From a checkpoint of a small mixture-of-experts model trained on Wikipedia: 11 layers, 16 experts in each of 10 layers.
Below are experts of layer 8 (counted from 0) of a mixture-of-experts language model. Rows are named router (the router's row for the expert) and show model dimensions 0-255. Each number is 128 + 24 x the weight over its row's rms, rounded and kept within 0 to 255. Numbers have three digits each.
After each expert's rows: "gets" lists some tokens that make up at least twice as much of what it gets as of all text. This comes from a sample of Wikipedia text that the model never trained on. Tokens count by the router's weight.

# expert 1
router:122176150107083119153119184158088102129192087162133120134129147153099185108116078142155140129162140156138098136126176119099093126136115074143122148110163122132121130128128125111152116107124180122191114099172129120090108091140133154128140146121123154135102113161081164152121121126096119187118149151165159090121109094110129126112120118124130126106111094192140043117135095117117166127095114104137152104160103109127107116111104153170138111117140120155161115098126144147122152158151099114155136099148132116120116099106057166143115142115188126139157137155146061144120145113140140130146114149144137123122125110115137118137106136161107130121118145135123134126115117149145141121134097075135130119120111111151149147124139127145136128155154118144131110130113129094112130144125128
gets: "\n", " In", "In", "d", "c", "l"

# expert 13
router:148124096126084137068104115107113094154128152154133086128131163115123114132156108140140142110156162136102167134148169114125135117151097178136151140098130147155106171150098117162133131156093134098146127144174172120122130086125073125131132129139135140139119128163111158110139130147137121120109132066146110130114119108138147054175125141084109122117099122102138066161116130113110126135103104151116136132118068143161127180157161140124131112135123125144141128091152143130149120146121109117141121144116090092162176163188116153121114139107094151166147144142111106118135120104129156114128150159124146090120122171135138140145134140117100157155100104146149131126129092120088153132148081120153127140144102119151118099137124112114146129141195125167074092139151119095101108139090144
gets: " |", ")", "ist", " League", "er", "ic"

# expert 11
router:095115122134131164175104142172085120093172146189117132124133129124161152111126119136156102094159126127145182152153146066127143098126122141095113150124092107114125100110126096118175144123114175134159117109116118115133116082164114091104136128175093096138137145163143145118099105117149137117080120109108169128125149158115174123129131129154142132145127133151136096101117177094138142122096117142155119107138143114115142157138069135119149094123097166120135134117169131100147104111135096101144116119163161129105124123140130116143136114140092128198134070128090145115151129113129150117082120138134122114149149122115141098145129163129108174136102086081154155139170131133125108107130129116092100135162098153142181095148140131101090122141136124161099141130158129118154134132091166
gets: ".", "\n", "°", " film", "′", "″"

# expert 8
router:120109137137147135102150084163097131144126111113105143147151159067131149143118131141120134128156153150107129172168122191101109122114127131094119154131095140160120154126118145141123143112137126137143106128137123177105120144154160125143155097107132118110155114169160148154099160119134107150154139101093163101093145171098130117113157141116144155107141176079079044130090132126104145116126125165113187143156083126147160131101100158103104148155122098117167083145133103151141105159176122140135085135138097136142113107128100154139127144103138115154139174143064117145070128145111119106151155122139128103148107113095127129138147154170090134144140105134126122087081122131136104103128106117115109149121128086120121148117151116152136114103116164137110120102126114165139156155102153
gets: " C", "C", " L", " D", ".", "c"

# expert 3
router:114079187100118154128152129165130088137070083118129114115106123122074149109131117110089149141154124132127121149126121111096144163130119120129150149123131075157156139065173132150132163132146130137136100138139168128155132144149116132161096142119100140104131083116106137121111133117141136145100110150142155173141152145149132114150128106137118124098124150108126057129169138100113168174170113147123135142128097162166166152122184123165177117148132138142119164106117153095101083130115134132157085112079141128099101127121108154131129120107131106165108146120120137107174150099148149146109139125122135112127125130103133105131137123101163120135089133183150168166156171126130138155180127133116086068105133108158137113133112118114110108086136118103136144113144105154114110159120121
gets: " ", " (", " \"", " W", ";", " w"

# expert 0
router:113080123150163150092138152170136129135148113117096126087118155109146111109142140120148117142141163143145140139115126103101133087130097084124131102151134095117132108124118134154139147118153151139101168166157159153100158100151134123158115152108151117128120113139101113141148165124173139152123105167102125102089152139133113113076118127122106090118090121123083111110172129132159175139114136178141127095114099118188097167125146145167131087140134128130111137113091146099122110125169134163099149138087134124085082135111125124140136175111127088172162134088117111150170125133126135125164124093133105127135110155073084151129166118145104085154151132124120150129172137116139133125094129170143091124106084138142122107126143151131068162119100160128131107082136132165128147108160135
gets: " to", "'", " S", " is", " and", ","

# expert 6
router:119126115105146161132132100116153089109198154143129130148104093092151146134125115108106124117119189113161168138097144128149109104139103120112110113097150145141137111137158157123131154144155110137148117107176101169110155153106082163138151128108118089108117119125123175139095160141134155141164127082096169118103124100150085097151095154111151065087100105097143057124089133162132125083174136094153178160149144102142145176126102164153156141129140125126122098138105153105142119139139123158120138138153144147120140107120152092124115132151090121144119148088123078103109145120149096129123125145137124126117115145107173092135145142114103154099151114137156140123152163140138064125117133136106131151142169112139112104121109108140104111119133111155138145117088117170144129154127123
gets: "1", "2", "3", "5", "4", "6"

# expert 4
router:127119118100185141116123119155129134147154148202145104089122134083130144122116090146147094106126146140147165172111121110145138124132129114105103150121142136172104127136137104170130131139142158144143120165133134123090127150121099127148104184146114093123130123161100151156101148136118096107109106161111152146082094132155145111110136117091106130120130115095113046111123104145125134172100109143184160135134086128134102136120078126113126120129128158150139177150131137127148151127143133135144176147149094107167101107107113082107151113125129114144130104132133124127102167116135127099104113113070142159097112192119135125107136160144121155125138121132107135163110146117098115178119143146122090138176139135168151176120087135136101136147089150139069158143127108134093141112128166
gets: "1", "9", "2", "8", "3", " G"

# expert 12
router:104134105120150147137186092131098135167173132138118129124125139122114144158112122118087131127150130108139159118136169131136095131200129119147115157087102137126110156108127176156115143113121132225121137130140127145115082119152141097134169131119150135122176092139114099102099159091100111144120103122146094129103097135086167084160126141126100136097103161123134082141178116136114135124146102145145182111123078158141134144108090150124137151182117120134112154157102146140163102138120101124098105136102165140144153113160115104110098145142102125130116158121147157134083133121124139133147145108149109078118108122144163170128115138131101136133093138137125167152108127104141160154117125114091115132074105143125151126148145107126119136182113119159126147099143142125129081085107106
gets: " in", ",", " of", ")", " New", " United"

# expert 14
router:122142165113123124123104096145159146113123126168130162158096160108127082169133152119108110125158149127142116144086163120126206099105164107168103123077113134135111143098128116130125205117127172141141135144105124120092061112136141144122089112100135109112138128157094079133143147117152143154123111151159115134120162107157098120129176120132100109141124130134099090127124127116147128135141116141153123145179134138140121146100102157083126109101126143138159138135115169112168087147110124080112082103138106163094095101151153144117121155091140098136119093108134096176124166100090138099130092159107137153133153124124126130143142132127131088170096096126157184117113140118098107133153156138154132152123164101107133122149152114104124193134125150152135140148101111134137132130135122
gets: "\n", "-", "|", ":", " N", "=="

# expert 15
router:074115119145108143146163106146096130114147112116136073120141128120102115101118102198128141116118115147170108120125180133119130138096107104116138147126110142138138128113158130134134150124134151110156156123154104130108146102144122153128132128099143144148134142116118140145109174089148126130133114148158120102103139130097116075109127142122089140102099120157122105154127131156145133098115143114118199093111152115135097132155158166156139113093118162104111095117106139080212141091128094128128108135152116120147102151127105119109137129105171073131099141096098118138138112129132126042130125087129130117130125175143164100126127176100135142134138128167146184146104157163136147173125123127089139115115118159122135151125159154125111159086171129122143164120092098126129123163077112
gets: " was", " is", " as", " were", " are", " be"

# expert 10
router:124116152161156104148121090152112155111160182181158111151114166114124126123122125081133179114115135117095148094160194095105125137137139081107131133134120112148126140078143133136081151118147143170110097165114132105116121100127101166090115133089136129095150139128101182112103151142086113155101098144114181141147125151125164117128112113134128100125115147104113110177160102119145116098122178120145141126118160108107099105098131121161149139166146142111172128124135109092116117116134112157092101121118111135152131087155102106096117120102155116142120114142143104096122142126166121158131106131169156140123103100082121148153178145157111149137097158077102182143112141130145152159126146126130117093138137109138134168152127153096139095114142102124126140133108141131159135074095132
gets: ",", " in", " for", " of", " that", "it"

# expert 5
router:135118129122118182134142092156135097100132154160146089134095085114062131125068105131110080160133198151137137140159129111108134158105152111131127112102093112131122098134166166128138133118134158119166112146109113150093144100149124162120120107136107145193156115104114109129138164148173155117123075128157132131134098148122148117118147126105117095094112141118146087157134146136124129112131126121111152128141135126115109126118158134131124124145116188106118139163153128072157162122164136130147161123164121118158154114127153145134088135142155114161108121145118106148139118097132109106178105141115123124129117092114107094164075141156115115155138109149134083130171148166115109139149072101131122152103124171105137150151126123120173115165130165159090109153131153106110100153104172
gets: "1", "2", " the", "==", " The", " first"